config.yaml
normalize_top_k: true
routed_scale: 1.0
balance_bias: true
norm: "layernorm"
norm_eps: 1e-07
tie_embeddings: false
beta1: 0.95
grad_clip: 0.5
seq_len: 512
train_tokens: 788400000
steps: 5742
Below are experts of layer 15 (counted from 0) of a mixture-of-experts language model. Rows are named router (the router's row for the expert), gate (a neuron's input weights, with its number), up (a neuron's input weights, with its number), down (a neuron's output weights, with its number) and show model dimensions 0-127. Each number is 128 + 24 x the weight over its row's rms, rounded and kept within 0 to 255. Numbers have three digits each.
Before each expert's rows: a language model's description of what the expert responds to; "comes after" lists some tokens at least twice as common just before its tokens as in all text. This comes from a sample of Wikipedia text that the model never trained on. Tokens count by the router's weight.

# expert 18
What it handles: Clause-ending punctuation
comes after: "1", "0", " However", "2", "8", "6"
router:084120142160129140123096155165136139154124111155115126166114115085128156154133127093115126113132126104108186176118141133135109132162172131170170097132158105081091139141147105141105134140148141126148105121151119130104120098086115128084135088121156140129097103129095175106144147145110112147119105143095117152122109139122142091163104142082137123125111152149179111064127142126107135159139
gate1:098112135108125107056147110160157140119147095154141119108107096103152139120086122155136086081166118123133128087144115130118106131125151160134113116133121106136108123103127156136126124107100104130153172094120113163130111089133172131149133093131126152096154134115106102101106158125133172130090103083139118062080129113148144130137136130119086134091094105128142092073139139125133106131149
up1:113139102065106131158120133100092140136182146129123133132153157142113153130111162129109167143113100127098145154145158121101150154131083117106121114124172113111129152138087124152148120169125122138161078149126123116161157139124114108140112151166140130145149139151116153121151124107108118119149136175117111162147144126093096123121113089126154116098146128102159151228164116144150140117111
down1:112100097165145157144128107141185102136135100144140125163090100135126131140130127129137154140125135148100168152086135133141130130142163122173119116174142118082101149138120097111109145131118161133164144103134121075112110107115105116111118103108115135107091122138167124156143167136163148090159136119174112153137119111116126125164127114119110130101114189174164143068093122121152088150141
gate2:088142124137124172119109138137138136091127171101142126143126149143094149123163112143134120165135189122131116180160134116132091163125162119153125132125082183095126107131163106122127168138102168138107140093094107137101125154110131150156133158127141118112132152121090125076112141116149086130169121131122137152137095145166096145133137129098112111128085121145119172106123105110191123136160
up2:138127171104125085076137102128104162172170143139145100120110106118139137130134118109136134156132123162142137142097098166099154126082076108138139142092185104105087141083092124159143090138151104123120112141154152126104137142111140119111089139168122082089162132133131140161133118123117125137114097134152130090083156144133075110102110129145142091101124129121114101118108140107102117147119
down2:103162145106154172106144148132118128123077137118093154119120114112136103147103171098100163170146124069109097116112132134121121118109171115087131116125119199123205133110126123096105137150138100137108130105125088103091151108144107152120105131130128147140095114161107133097137114123164122132106120153078119150151150126120099147120118130112156116156121121095127180106162117108132099140109
gate3:112178073115103135061128143103114141141138125117133150117151115116128139151148062133117164152104142137147168100078154151130150087132141142114130165135158126122087126145152111135133103135109191144144135142152142122147160118089181162151147135096185111109126119117155163140174142110100156114088133126143155146154124139104128110116141135097138104130143122143073132120133138109129139135130
up3:101165095087087106129117148122096149123124162111100121130156110130114189116107114096147110166137134135124164106123146123141152122163128154153134126118118123141156086158135144131108136189113125154111115090116158151110150140095121145147138120124147089149093149109119169128118165135147145166113165135109153136117108121110167171155113095091143186134121116137095128174150166135172126106143
down3:153111147139150111128185112117094134130105126114146169128117131107153080092164125135143126167103157132111121151145132095134063132084165123154090103122132100162106079165153125119123117135132133140122132092127079123155118139091129126143158161147121157079134122118118116133128138160138132085167085085065109134169158139112121124143141157162148108118133140124151151093115116113143137137136
gate4:130133123126131170129169103163152092115123145119128109132114120126104135154115162125140116168132121099142139186159133167176134143128151106162119155122133122103155137086137140157134129137146079115172156110118135120118119139120077137156117098129170133173124131152128133176127124142146136102115075121092144163113133115109128129121117157178153104142086123158086128097122178123160178099155
up4:153088130176145151150143108128132145118125103089146102100138145117143063093110097077143101106087118115106131124166100122116108129121086138134083127126159130149118138139143118136100118124098131156117123099129122163148091127138122127143122120126120163151103091165160134100183159154173187142154098161115138124124121147119171112083121111130160125097171115114133094108116128116113142139096
down4:164121119117125129143100171180109133147124141137144130136152114118134129133152139106150102130121159098137152118145114081106140113164151097141189129157120151054140157115168147153141111128141119127125176091170112131081129177080106107118112145141132106094135110135139153075130126145084112136105154113163122095125141088151135124110143130124133148134156095113122117109117138187118105160133
gate5:105100147151165130160150109112101149115138106131131124083140134123101134144135084134126134162113148119135128112156125114147139197157101103157169144096145151119127107183107137150150154114134100146142159150119150109076140093132129122189158140127130172152141098091113115137103141124166138121133123135082159146167155126100165112104147129104125131151133112116150112083163100113179101112136
up5:096102097098109165084148141114119114106148096080109142135128084157167157104159166109136116143142145120095144118114100091106116134125136116118149144137090127101094144139096110113135124144119139141126181110133143100131130141128077137134115093127172072102177117151106106084071171151167124155153133094110126143142166114139105133148136148127104120141151117111160100106120125152147140139108
down5:153111132137149163142052077168173140121125141155143094132152123115102136139106125107113104095092091141135116123119099149100117120113169116092094123131115105100131097093138127132102130115119153118121097119142115098122143098145140149155147142114139178127143140168153174124140135151113133111132170140156098120074128150145124072135110150158113172176092145158126122120161120118100139129147
gate6:139145162141107139129134119124166152138089117112152143122103141124118100104162156095102114126106147106117133127116127134189073136126159118162134099108131126107106114150138178121101124160106120137157091114167129133144122155154158131111114070151128146124112150160133113130079103184105144150167139155122151097164106135144171157095118115116121120125180167140175140100161116143119095149146
up6:127110111136146101167134157116122125104104151120128150157168125122140118148131109170150129099131108097111118122120129113094123158126122120075137154095200130104122132154179132114140128126140143123122119174131128140072110118144145082138117108077113092153167074111150110127103098114121091121109137139168128078088109109134144089126126074129115138123190129134129124124130088120121095149121
down6:082070097139122123104177143122160148134120116138071117163132125148074116137116101097116113100131133127168108133166138117134114132144143147109108134117105153112113116147113091165156125093113119135086122112125107095107085142103119130175159125153119160137136155105096150137121111146168143125102078121105103170140134136143162141156138164160141159134102132141104138108105176162104136106090
gate7:093141125144118140132148144115104134176130130090139156141145110116076170148127164144077144176108178168135106147110119153108142111142138138131087156133167105142103145109129118142155149132147109125097133144113111141120113109148106169119157112135130115107100145090135116150117146128085120111113117167134074136150148128100117161132113130126198078151143138092143160114114127133190136133090
up7:108133131136141115110118106148111091127172162097131134150159120120107106090193141136132131128163154122123114133120142135116129115120142132152121121104164101120152159130122104137146162097190159112124140135153101143112157139117158106101149111088110130119153138123138112114165141123109131172118109122176135108154119129109122109102198123091122095123179120101126097177183104111137104162179
down7:160071107119152117158137079124114127148146094119134129126123092140160146124102138129090114106116154112142120160150126146135149154189129158141108101138111136163155128140132152131139114111141159163144130076163084150127152148089101091114125119113116150143148098110141164168144092202129095144139116123154182174131132121129125135103133128107162147124158120156106085139112139139146095132133
gate8:095126126105108116165119153102106112127157118106168129120156149133122134135126160116137099148086172077157138177145140121127118114113158131083121121151133117117133161131124081158117152126124172110126115142201141117139117106133132115142132076128143130132128113093138126102101144128110082145118076159126156151132084093109109106112068101102152093128125079135151159134158157120108143150138
up8:106135170126113106152141103164101112145191167150109131152153102161151088134181088141091113128139168125141098160128137104117114162106161116121139130136090118085118143112148090123129142135127151109116042134091145139109140110102099156113121129120146133146143078119148126156151132165116147152130128137130135118141095098159137169107142153132129131151165128120102118176131117121166111141112
down8:140097116170128127091121123118139142129125107150128101128075134148126180087120189148159119106136125128109166146086075124135121110124142130124120098088116153126142130155133130131101166128134103118150152172145119121111082136179105101127120114109103149145143082089100149150142136121133099149108150122110096084161126143140152100138154126133140123124159130158198147128167090093105150132120
gate9:110133071135072128144075097118104145122138141097104128106149127131134122134123160140094103131146147136179122175158108130110136139112158110158096091103117083160134120141104134134173086151128102144131125120164124129155105094109112093097113175134134164146148104128136135110118125118097106111165115085137118141146107117115103110102136128093168107091166148080107145135178126116113108137106
up9:123129134157122110112097146143116122106118141140128159109127108138167176121114186140128091112113155167101125145131143164131129072160146136152152157124065126062111122133119128129102143107125140121084137100150114156106116183142153156169147116146088121144118141165143119141122158135159151142071153091130168132114112138114136091147107103121142108115113145182163109104126142136117141123151
down9:086125112142109145108145151160118095101127093170135107119088083126106143102090107120124108114116161169093141141093150141086096121163144157137169115156101139078083082140133094123097131127173096170130145130163137111097084127148133151151125137103099152089139136131152122124135079151164131102115140147140112164136129085109132129117117141120121106121082118145138129102126150158135145118112
gate10:145138124131155143102131134190114142109104162090120081134170135116116138118092128147095104118111106114117122125152149153122124084116125070136105146131148118122121180156153146120152117109132151161167111135113122134106117112117145167108156087165154136128124141123154117148142138131099137084115118143081086157142098081154084136086129143121157131126122126142122091060113100119163152140100
up10:120129064098136126113159103150099121076088116128122134164110113098142157167134107130140111145140123138104118141133120135116136142080124084145087144155111152126126137104134144163125147129131112128118127131113084097108068104115103109104110166156147130122156149113133103123085099133105110112112171158125138111154109146159160112144132133128129074136112174094150130092200114137125155107158
down10:105129080137093105148127149113160114188136111149133093091139167163124061072121147154129112103137158174158130098086141100143106093144123166104143103122089110125113120127090107093084130136136078149143130128148158174126137141124113122112128148125113126161094128171120151121120125131176123136151118130112179130137138125119107128165099131145135144138104137119113152150105165117121112106139
gate11:151137140126140102139114152136163139158122096095133088107150091107145159076128111118137113117119148146157123123150122114110105155127111132132058090150170129080130126099165123122145144089155121118105167113168079169129120131151146128103141123170142149123113140123087118116123161132167133120060150093132138117118093118098125123172133147152138073110102142091154121107118111145131119126148
up11:116163120188139158143122110122134168112145083147142108156111083139115137100133076114099105133198155160123157103119103118131156145127139171151068093106167163149124159128150144101105114153124112086142135142112120116155129136108138099159162122107133197161134115142107146134083136128172139114126142106139116112126120100126165123097143138131140125146123153130109112099158108119123106131133
down11:091135136130045141155124100128112148188124128135090153114123131099124114124182137092110119137162108104142124133123130095149140101117152151114136145110061126161124132124069102150135123141153105151185137142109124120116110135094143136113126146119085113124147152093151164132140116117115155153136099162136090144122129153147090123101091148108135122131125093118105095137093123164160137096113
gate12:144139118117132116132111194110153115112087155109143123125132130076134085144130137120117126170114117077112146138112122134093154110183115093105123109139153107113120151107165114175105126128165137124103088109164137119120101080114132129109126098133134107116131106113134140100171156131099111164079165133133122110100132118110172137137164138097178109137136142109132088157113121116115130194106
up12:100159136167133154124136131150122118143113139130114135083146107156129168151147133145111136129108108140143122111130110132131155105105109122096146156119165108161145124131124114115141098144112143083176092152131128108113138102140195149164147093134165126103090155126118152176127125158147168101129138055078134130151125097083129102138152140180151165159108128174116142133162140139139103120131
down12:163115137091109099090092140124143133117131148092130165131139109073084110113121139135109116113141116105131122153128114163101132093160154144126150133121174137148136161131141127141078162112105121141131174095136117114137109119132109122121149112117114173123156124112118104063138142154125125133133141152127119167096188148133170183150143109134120103115143145068177101137109146130090119164107
gate13:098116134117103164125108120132136095108091105075101121081151147120153163144126146076132162153099168159105161132116129141080145118176074111100141135134129093157109098123117151165112160121122131099125096107093125100131151155119166129110130182144123130152084119130098137124108130090158107114150098126101115139139119166119149115119107154098136075104142103131137129139141099144124161107136
up13:143096142122115148133116117135156089110102131099133145134181148147123116096116126149090138161118135118121107134140118152130106115134115081127084126128167138105133128154102139099114167143168122144160103094130094061133106106097140095149135168134136118066115165137116110081138143116125189127176139140120165098115152132141156153126090115141119144082129188150150123137100134142109138146128
down13:081130125127110115190109148104147137125114094106123133122122148145154099096169113120187132150127131152164153102132175127108122121130148177095127142131128089091109164155143132155154108101094155119098149093088118155129139136146116138081156165139182118138111174122105163117151145143128149147116120113097129127095156128116135119119105155093144149128140077109134142157148109111092171128125
gate14:145129130107124133148154146185113131140148116155133143100112128113146152120103139148137113162166127097100135123110101115111129136156154106137132132148152134096106115111213086088118132130163171114092114140121126079083155079135100154134136095152136137129110118115147122172160171133112110113120136147119137106138092164094103117142112106106132118098147104109088129142193129126129111141079
up14:134133127125171159129106122110075108112089119186147135180120080116099187140130128118130129135131120128112102109116124134127119107111145099157147105139108158143096130133121118110121119106108110157156107087114129136111112122151157155079127149131139136142150114130100118102125116109124114146088103154165157102091135087136129101057163104097136124163088142142192139154110109150126089123119
down14:137098106118098136118118103116132146120125074114106183109156163141097135118071112110120138114126109134171149121155126101155143154129141093092100110144134112154152136108143156155170175150106102074141113140097123126150121142146121099166122108134122097166088127180145111137113127101114107120139093136103096097135086126123121096138168136130133124148181124073112125164120152140115108110108
gate15:121106120104114131100128129102084109116146117127118140080156120088118157124133101113118159107135125152134120131155132146098125126167125072148118135133079116076128123132114106156163110147135126145112123119132085131097086137101130102143129091139111153167074136111142094148104121126129152111090125135132151122167130079126118112140083120086116153206107153140178126128160114087160152137139
up15:131116135096069164116128144126161115151163110135111141100118136109120161114166148129162169149142132086120113146124126121096139111112181081114153137107119156100125150119131128120128094117155156159109107127129147140146119152122111163086148161105074149148144143119098113184164117166102163129138143150138085130174112098132165152136159100093163105133139135106159135115098139098158134103137
down15:133076154162130162133126130135173150133086106142113131087129130113151120129102098118117146067144108125116123159119084108112118140140130119114126124134151117125161136151108087085125101168175117143110113097109093133155124136122112139148098125180114138108120160116116123093153167112132167120124146105130168115076119103118170143117133115153101120118089098094114113100111139063130144094166
gate16:143121124138143104117090130177148126130150134120155152148128166158062112114088158156098095132104121128142149129153149079137128110121133079146142131104149103145117100127127092167076132075126117148090123141130149132134162090099126098155104139085133112180101101120137144123165091120154129139159118119103093093137134147088080101129115123117141117128107152146160117104100148136118107123146
up16:153141101134129136157115118161126137137166128150156116106133108146089156153111125098148157154135111109158145131139120144109132159140123114122112121104127094147105157134148120090106160121085147168050173158133072102165098116129108156130075088137129124164130151123124114095148129129123079110190143101130091119131146118123135106134129100110138125119104136096106095136113082099098158118113
down16:102142149114094165136145151134102096110129104147123132095102110152126144123142140131119129096127112094131120110124149122138136114134122130112145123176136120153093143133132166079108135159116142095165056136109127142116185103107125130144113150121091094105155143113061146114178164120113135128112131159079088131147091106169146150112145083139121161100139158136118129121145152107120107182109
gate17:122167116121144100130122112147093163130108129101145111086104130115114137150051098140114141179095134141115141142113192169121099125151146106131143122119102129124092141155151178109113109146147110117165112127132157075163195122067086110155100169141132159139110121089120151096132142124104111094139134139097120115104109154121133125131099117111119157112126137137139125118108135139131143103140
up17:165110133162122138074127173103110164137112131168117123109109160144065083117127185155153084137116122100147138141108188117154109106140078125114140132116140120146130114142128129146145114126143132110074128174122148112153136089115108106138164106130111109160101109106118158128133119144122109103094083140154117123153079137091156114148144111104108125135139124134179115149120092112116130098133
down17:137103164149103133155125136150179084135098117131169107173148107173151126181167105146164148103172128103128099088157120143099125145123187151121132126148161109148115093129089101131100102128102100148122138158081149155131171141137145154085104136132145086103139128132129120117118159129107085142118145113131153155123122114158102134106148115145091130143097133139147125151143131149118165123152
gate18:095110090146124118131165091116165083151128112130155093112160150126150128177144146153137133125113120155115054115121093133128146097111157117134126121138149148124144111126143102116148144140149144110139161158145093115084094060108109124126111148172130165117131098113130127106129132094123104107124123159137165082135125178118171137093124145128101132138130097107091094108163120114091140129094
up18:148142165148160150126138140144092112130115166093087102108171148120101104118154134126093145118082132164112096128149082181120145124131114110145130096101152134095162117109156128155125115099094130112140119117155113158162140132102113127159134132107096128127150116076133137132106108166108143090105119161088132119092144108105117140154108114121144168132082139158177126087125127087148105084139
down18:187077159125116097134156117117133155117119117167146104131130139182156138105124093154093135111144162111102151117141124111105120108164117099144135151174111089126099139131122109131148084102133147107099133111117103149110128139158115105088179157111135125163116126118162128117090111118083153169134145123112177186118160138116147142123131144103123087083136088113126122146145136157108107134150
gate19:125093094132136114097109127149089103096152184091145113181124184096141121120143157110113127095149186140144142159150141102109126118151141175163138130108122124118113133160116121098143072124132118111110106124127101103123138128126140131138111114108152119106153131124141130113163112100144117093135116133088127160128165114122140102188134151140118193172127103171127120119150169129160112115160
up19:175195155121138121185115114108141117172106087120128117134142123137114142147165129115140119140147122096143147122096147117094184102111137101172155131129162142128117117088104134119138141112125143150135108133118159137129129106137065114162124187133102109109125142158100142112149104157160147139142143100091159119159117116105106134116086107138130141143183086134126134130155149116149171093152
down19:142098118129153132136139150136110112168119155145120142151126113127121110116132099111186096129097112070132156142113123124114143132143137151101133120131094126162068145147168161110132094136087141131134156081117142096127069126119158123125102162142155116151103079115130148172133115123096086153099152164127099119086116121144129138139170143115154077110125161095147151138128105105110084135139
gate20:132084093133147099111138169131132175073123159113124149157101092075118149133117150139109158136130145110084131134130120133130129048131101080103180155148139123119122149104124124140106144092168121134169107120130103161149097123144095125137152141140111142114102114125156122100144134100117111134133147109134104126122095125055143136086111137141134102099118106133151094133123104122147096168141
up20:092133132112124126140136114147079119142105121124130108077160159104134163146162100179131140100140088150155122136139104119125129139087109144144066133120102125171115097136117065105137117123096097155185149103116128108133098124206111139125125086127121126094168122145112106139139131147158096144151145139152100108120151119124144077140101137121129146098105107134163105129135138146135140101113
down20:177124100133134088127133083128135161147154124160139151123112122113145098113141141127119076145143153175080141173162120103144109104102138107119109115125096126151135167112110186138133169107154086119127127144112110171092142154111120127081116168129094106116123122127164141076123151145091162172116129098160135111153113123144116169124135127114104128115103118154120135132115112107086175120139
gate21:123166106106089119157129161117148088123131107098103127111100145157137146156125114105129092152114125081150098094141139120125103150102109170123132122152132124121143168152135136123135139113074151161136084120103132132158137175091092128078102096074165122127144082109135105130120082126124109093139184114105101114110139123107150133119131163127130140095141126114140133121116103112056127146138
up21:122144089108118186094122166151118140126116110160109170111101133148167099128119204145137137133114125136146113114095142146132073143111128136172152146152105120087136085172118143135140118114124175129155125129120167094154125160123134101087105126125134153129127084162122096147174131131162140105124127135144112154102135137123124121136144116151080161141121171149139141113125084105086145147109
down21:134139123145147099147149118107122088099143124177150141132132184104094121146106135141132126101147131149097175108161108110144127119165143119124109129164086157152143107140136146101143129123181133094143091093114144126100171118124112068124116119119114093106132162119157099127148171148139167150121133094138184133083179093159120109144150134140142127104115151145139098108147141105161148148143
gate22:143115156124100098180120149137140172121091136128168106180147141141118144109105143140128128141130134101130146138134129102103101129121156126157139088120157170131116110114160149103128141158128131145092142121128128154137107120146161136086116039085119117119102134119127155112104131134146124183168123157129075147147119102111136120080119161074136125130123163141138126097146125074139104099148
up22:153117174168133059106127142132118132172138134154136134165181129157119108131143096092167130145138137140135114188102145105133110123174137116130104142081090143087124131131150128121140163140131121151136118137158156140118130090094100135110103119113088133136138098148125141079136143129090148142172114181127165094133112125141102079141140130096124097137131161103130124167132126135115115171130
down22:090103142168106140088113113103097139139110125121083119082108167151145138110085133101114086151129121116143112139142127136166097123129141116134108116148132120158126137118064098147129116102113100093131099162118116142094106162140166119150160134192185145122143155085130136139077146105148130120119105111129106152152113157143111108146152116135149119174112136187128123099101121133142163139131
gate23:104097064156128124149109112096121181099116115143145098118150144161100132135141142143138116096112153118086127098123105109132144141078146119113131123116105122154100119120163068110133155130187132097142119107110136146149106150127145107143130124107088111107138116141101161142116179114159123135132209176111111110124129120102108096144128112137087152123115140099146138120126168105163112158142
up23:149152154153130110091104154177122109099156163130152080077135145101169105105138126105142142132103128149128112180101120117099105087170114128118097137129136121094134141141102161140092132155095105163081138147127146141091106078154137132165140096153132110130116157118137131124114135109106153155091101105153118098130101117135159122111119075134159088117126103144122159144134094155139113095129
down23:120101130085121117141125145156128107138146154126163099120100142157117114161083133099132122139109108100102122124134182117146104167121130091121110124115116100155089131100108102133160163168110139097107128154164114137101138094183108138125140145159121116132135132170131123075122125076123143109157146122124142159143128118094042103121114164115154142166145120124092093151108119130145129112091
gate24:163110120114140139126157126122115115180149118145118094119110087129174158156094134091127154111111118153080098135103096094147106130124098181094161137112169108136148141191130136108141110113153151133122140119149110126121122134111130122134132139113165157118085140110112104126105120136157110081151109113113158111093113153123072141120127133104121151132122120119100123066127116107100069144179
up24:141087122146121148090109138160122142096096119129146125127101183141150133102152146123111093171127118117133124163158152133154133154114122115132109103163147135099120143106091123172141128124135127097128172137097161083161095135069155110140052101101148110134154140135146138145143140127128155157095127128189120137161113126110141093145073105117124142162114125170127129109109109158121154129131
down24:112118131128163120179141096096130084109154140109126113181172120110097095121118167133133106114156108154163151143138161147097135112075157118114140160108072143110100084070112107105160128116147145151094096140125154132132146122139083107112123135158060121144125110128135136144155141129108111118138160136132144142124175168153131118098139114163109136124163099131104135136151111118102135119120
gate25:116073114106103138119141143135151094144116134125079111119121141090095174101115113123147150168082149079098119116115115112180136145118110118144126096115084130144120151122102083134120125093154094131088130153102109137115138184155137130112105084128142125108085067152099130121168111130145127143107126113126129110138129153118150148106120148186154123152170103133122156128130154128105109095154
up25:214128126129097155127139126128179156079112179139101114129120074139122086133102104180144149121117151108123147165110127136163156152089117107101120114124080102147151148142138150098126118100120087151109159122168122160131139143118141125116106163132124124127114107130100156167110109114117143152114137137139146111140104161137153124122115164124104109124152156152105130096156138090090141100156
down25:101166127142166154160090132124153188140164119112144126167152133149139124141116122102114139114114105085136085126107083130095134121148110131125121123152178157098096119167129131143167123131096132150110155155141112143139111099081110133105142098134165126150130178147131131169103158130115131145147112167170117127083122111088134076132133159135105147149117167144153102118157126132143147177111
gate26:074116164105132139151119138114104153136127123136102131100108100149114104132125156127131153165096145152131141170078104127122160166120158178170126099100111113139170136127103134133105124079119130137157137158167133120168112113100132143158126155142141142076142128105117135136116176120122107113099122185060127182133136125093125136124106151105121115119130130181104118134148132090106112147111
up26:122141103128135127102127167094145154113117146121118109123116143115088131106151118106154126149133097155132106146056141155154176181143113167154114123124152145138119133128087093148135169109095139131094123146141115140091147140129103185087102131146099116143098119112113136136105176155152111129137101136121094110114083156147131094110160144111121069095116147113158128133102149084135105092130
down26:126123174167127124124154148108122092129117113140129137116169102139122116148142139120129148112161118119149123138157110129153114094114146123148134094124106107126102123125121121157118073189103073134138132099149169107137119115118171112130141127095152136135096127129108096143140078142098136093113093085170147147112139124167111120180096103178104155162114161117103125108103160164168160139162
gate27:083125161148145117125167135137153123071136082188149111132142117150105156142134118113105106126139105128185139114138119135124144085132142110081112117132153085084143137101122127137111103135112178138117146114152145130173147088136111132155145102141138129144133156158114114125080131125098106111152077112137125134175116091091169108103102166124118131122153163125128161097143120139126177124123
up27:120125115146091109179147098173113106111115133130138134135145132139119157154141123096097148152108099138097151144132168155110110134128115109155150121137183124100168119112134131137106107142137149116140083120143141122126122150094121195126156135153126136161114093116140156156146106119165138167190135137138108157137106144080090117142129152080149116128142170154109161083183114154121134104152
down27:093148089092118154107113120133142094162163119147095152128115142172113129129107165126146168096139109104100114142094135111112120157126130132162139120103153107130122104126126076103111146156148110138160117158077150088103108142160110116110108149127088079143174115101110120098130166108129179142087155151091150114126154137155128155124121136140112127087084094125140114137142103117144135083104
gate28:118138117148120071156100170137110139088075142080148102206120115134091093113107102109123148120118160117117115119121139120132110153169144100149145115118149132081121154130124165135126148100122103122106100117136113123108121102104104117117137103118088090117131128134149128128122123182052130147082130182143113135129098138117100105114087125093119117142160140132152128108133095129140118100131
up28:143141111132129122120110149110150114081164143144130153110139100138179127143160147089128159141133137120160120094166146125113197132120142180085114131129115165141183112143120090145119141113127171128165128128109143136089105129119163121116145143174121098096129153154114100153142133148119175118166111153084120135107151112095152154135122190151127161164120102139128122142172151133128114131130
down28:146151114174111069126115138103103143146146139118128134103141144112142097124146113124155117152123124103093138149118110155137168134155097091152149129120111110127111172126123171124138164153112133116146154122150138119178099103122094130118178113084119119162124090102081131119131104168073136104106149174149113090127125135123100120151129096091098102110173121111181158138116101114163115113134
gate29:133156080182136149148141121133126118136128109174128151094111136113127151186068176111157150129150093143112122101135145124126123109161159126143162121122098174103150116123132104108090123126136125130109142167141117170138121120103104121122123168118129133107151131151163100090111152148139122136095144149093126139154114100201125134137125158111098111115137107143166126140186115106089157126159
up29:147135152129170144142137143130135145123074151100118114131134134118148135107142106120104139201150130143134122159109076116136124151147108163119154138144071137123081164108128134112133125122139092114121118106176125107120137116164162113110149136119132149103137134121150126156102187122123101105125098099119143132143126135086117079152133083122193144150137121071161162148105166128088127150125
down29:114104164113126109178153161117106162144158156127096127091129143140106117125073110093097162122135119145139105106086156113158122140168107106061137136118092146163121069147142122113133134132122087118128140124149133115103122147125154161125138204138126156169121086149102167151132156165129120138124120095120144132095098119133129136115122122141131133098140116150097153132105164090140107121102
gate30:133122113133117128152117135083103130152167118164103125125123159180136125127089100087164151109128087105126126135125087122085127126121091152107153147111145088118137162129129119094149143148111123136144129082166130142116150129124091097120144134106110123091146137126085097116088117175141137119110086106104126097109137144203119120152128137160106158124110150122127107079132150083136089169125
up30:126147142115125112173133151068140129156120144128109128157105102113152113086118102137111116173079128130110096110167084133126143124146182132104165142115142144086113123149128129154142110102146104143138129155131099110105129142117134150148134127114081120085162128156131174124094131149197181132143173105121134175112109128113124150152089161130129152161118114139130126137143110147103160122169
down30:123147110157118156166108125141130178141149146137122142118118140140140159142104127157151166163118133118142163120138078153154166090167178135139124136140182119150151116129096126094151119132159177094111135136135147127194142107128109093142085133078077139137101128150120129091151091121096094135114133101112102108121156140095131103123127143097129138122102082137129098143161134143109145153120
gate31:128184137162088164154118122129094113174131145143132143140084132151141137145118118134117164170148128157135155112118125110154136117109166120154163097124172126131128139167085088127128105104117160075133168157146143102134114132115117154147143187149169102129096108094140091134118145154113129091126138122150117156113116128166104142118088121155129130128149148187153105123162112125143160109156
up31:135152109077126179113119164124098142129132138093111086114137140112167124102159098086158124123159160093135101153122122123102107126126100136112119079157141124167123138146110159143118141100135146131130107078154113165107128148184153101130174149125162083140104080102167180088096133144092113127127157137132139115103127131151141123108144116106124138112138147095144097101110115115118147156119
down31:155105133130085104181145114147113131140150114109102170161108151099134130113154138119108107090076153170093121149140121116135116124121146124149103108134140123112137093143120185096161091085109102100134170114091141107135101122106123113137142111125100122138093103096154113142128157128096171100155142129138090145132100104154164137167120148153101098125107112161172124116102177125145112098123
gate32:141096149108114126106101156124118074090121144141156137153141129124131118118129156110103126133162116100133132148162148088109104130144138113158143114110115152128124161084135101114141124114142097108139115155150112098090124165101074111141114106135111047125140139109162106149130127122150160152149132099114154117148131089076149115133079107153090184099098101110111136109152133083132102101143
up32:122160105128148151125146095080104129105117116132119120172160132110136133119140115064166132147133140124096123149088160175168112141124127130111138095137110142161144137128152179106155136145117151168153139133152129107188135131181142141087134120126113090130130105156113133075127160137126140114100123162171170115116124115169161174095124112136144154159144098130136110119099110118107129105094
down32:137102142132120163117140129105139204080145132133115151151081110095092128116125149116120139105120106124133096127127108127099161112121119116095119151164111130142155117091108147085120120115137136121164126134117145104130178143140123108112133101125153143142164190088148088098135115076141147115133143118124117137166129099141066150095128163109127121101073133160082121153141105118130103147096
gate33:123179148123136124138096102106113162170116142103141153099152138127123113148139107106108152135137138092113114105124113076115109111101210115133121086127091104143130097134136129102110129144112142157179076138118094137111148162120134137142140104114124145119132128090101131078105128156103113123134131142125156160118114150121154162117090140163180135078103110102152083126118143115120089096150
up33:148142158125134118130109087129137170109141130136167130143135145104121159145124145131137108110133124108150167103133100135114130136099160121177073134094145098078112167112113118094120151118131126111154170119125112101137155122161120140150116127091161192147131160140107106130076132121103180148152111122177101076109143149122125091142148137123116107117170088092122169115132131148085120140136
down33:110112108126101135103095171114133114141100097107125133104090127120124133083162161089130105118108121126129098089132164174153110120091136132108102143097163147127093108125119172134098158152138171090120124115105133121124121154091149106163136144134120086165066142168128114175119087136128111119094134177112079155104129139105120130127113129119119125127139136162130164125090154131118171131101
gate34:159125120139103166176165156095124090111159117135071122138128113126140157119134123121148138111116103158122092126148103099164096121114135151166108111125136111113146153185112089097135093126141186134186103150164114111134104122121096159119096127116170157137122128126075140124075147149134143129148135097146144135147152139163120109158176138126105131157098109125164153136111145123115146130111
up34:119086114137090108196137147148111094093131124158089103134092150150093150093134146104138113122117108124133126176124118140121126135109125136136128094108138104175120136128145086096156130120121108167142089114146152172130146087124116126116113123154128128162177141136140142079131114138115111115158089118121149152091089088129132093125125097136154153127137150157086101114119101117157142110193
down34:127129136141129122099122120093138123134151109106118119162121152160150132187076101116142122090126119117162125135073141134113117108178143180132138140128133107167146138145136127144115128142131158076145162149091117122109105112109136144145125179115106112089119138115141103107117119148129123113082155165137092133123101082124169156123110104145068141179124110158156152148135124112124090148075
gate35:121147130109151133149121137173118139155125110129126131149130135143164149146139103098156103173100148127102139145085122107104127171177190121137144122110094165140109142145161131140086139146138125134120091109108132103146136130119141152152157092127145141106094126124125155133092181121155171150154173142114102150149141128106142130169111165097136139163097133117108170153165110141116085163175
up35:145105099174104132127130109152114115138156097104130149160111122128079119148153090141155107102131160145114161095144115117117131125086135164099144141152168122106147157122073125127132126103134127150135131144102156145088069095085151156153121147148117122136106140148124087123169116145140124142137092147191163111083141129180088115110093098097106117134151090132106123134106142140144111125126
down35:129168111110128085112167094133143125107129165140139101109119079207144134098064145114154137141145130109130138143163085133121126147170150167141137109139096145164163154110176116124133128142101138120119129131143144131133136148134115104161174154150077093148156128081155160118081113115162093126112150130103099167167138114160155111113122137143144138141133134132098133144146125130127122132132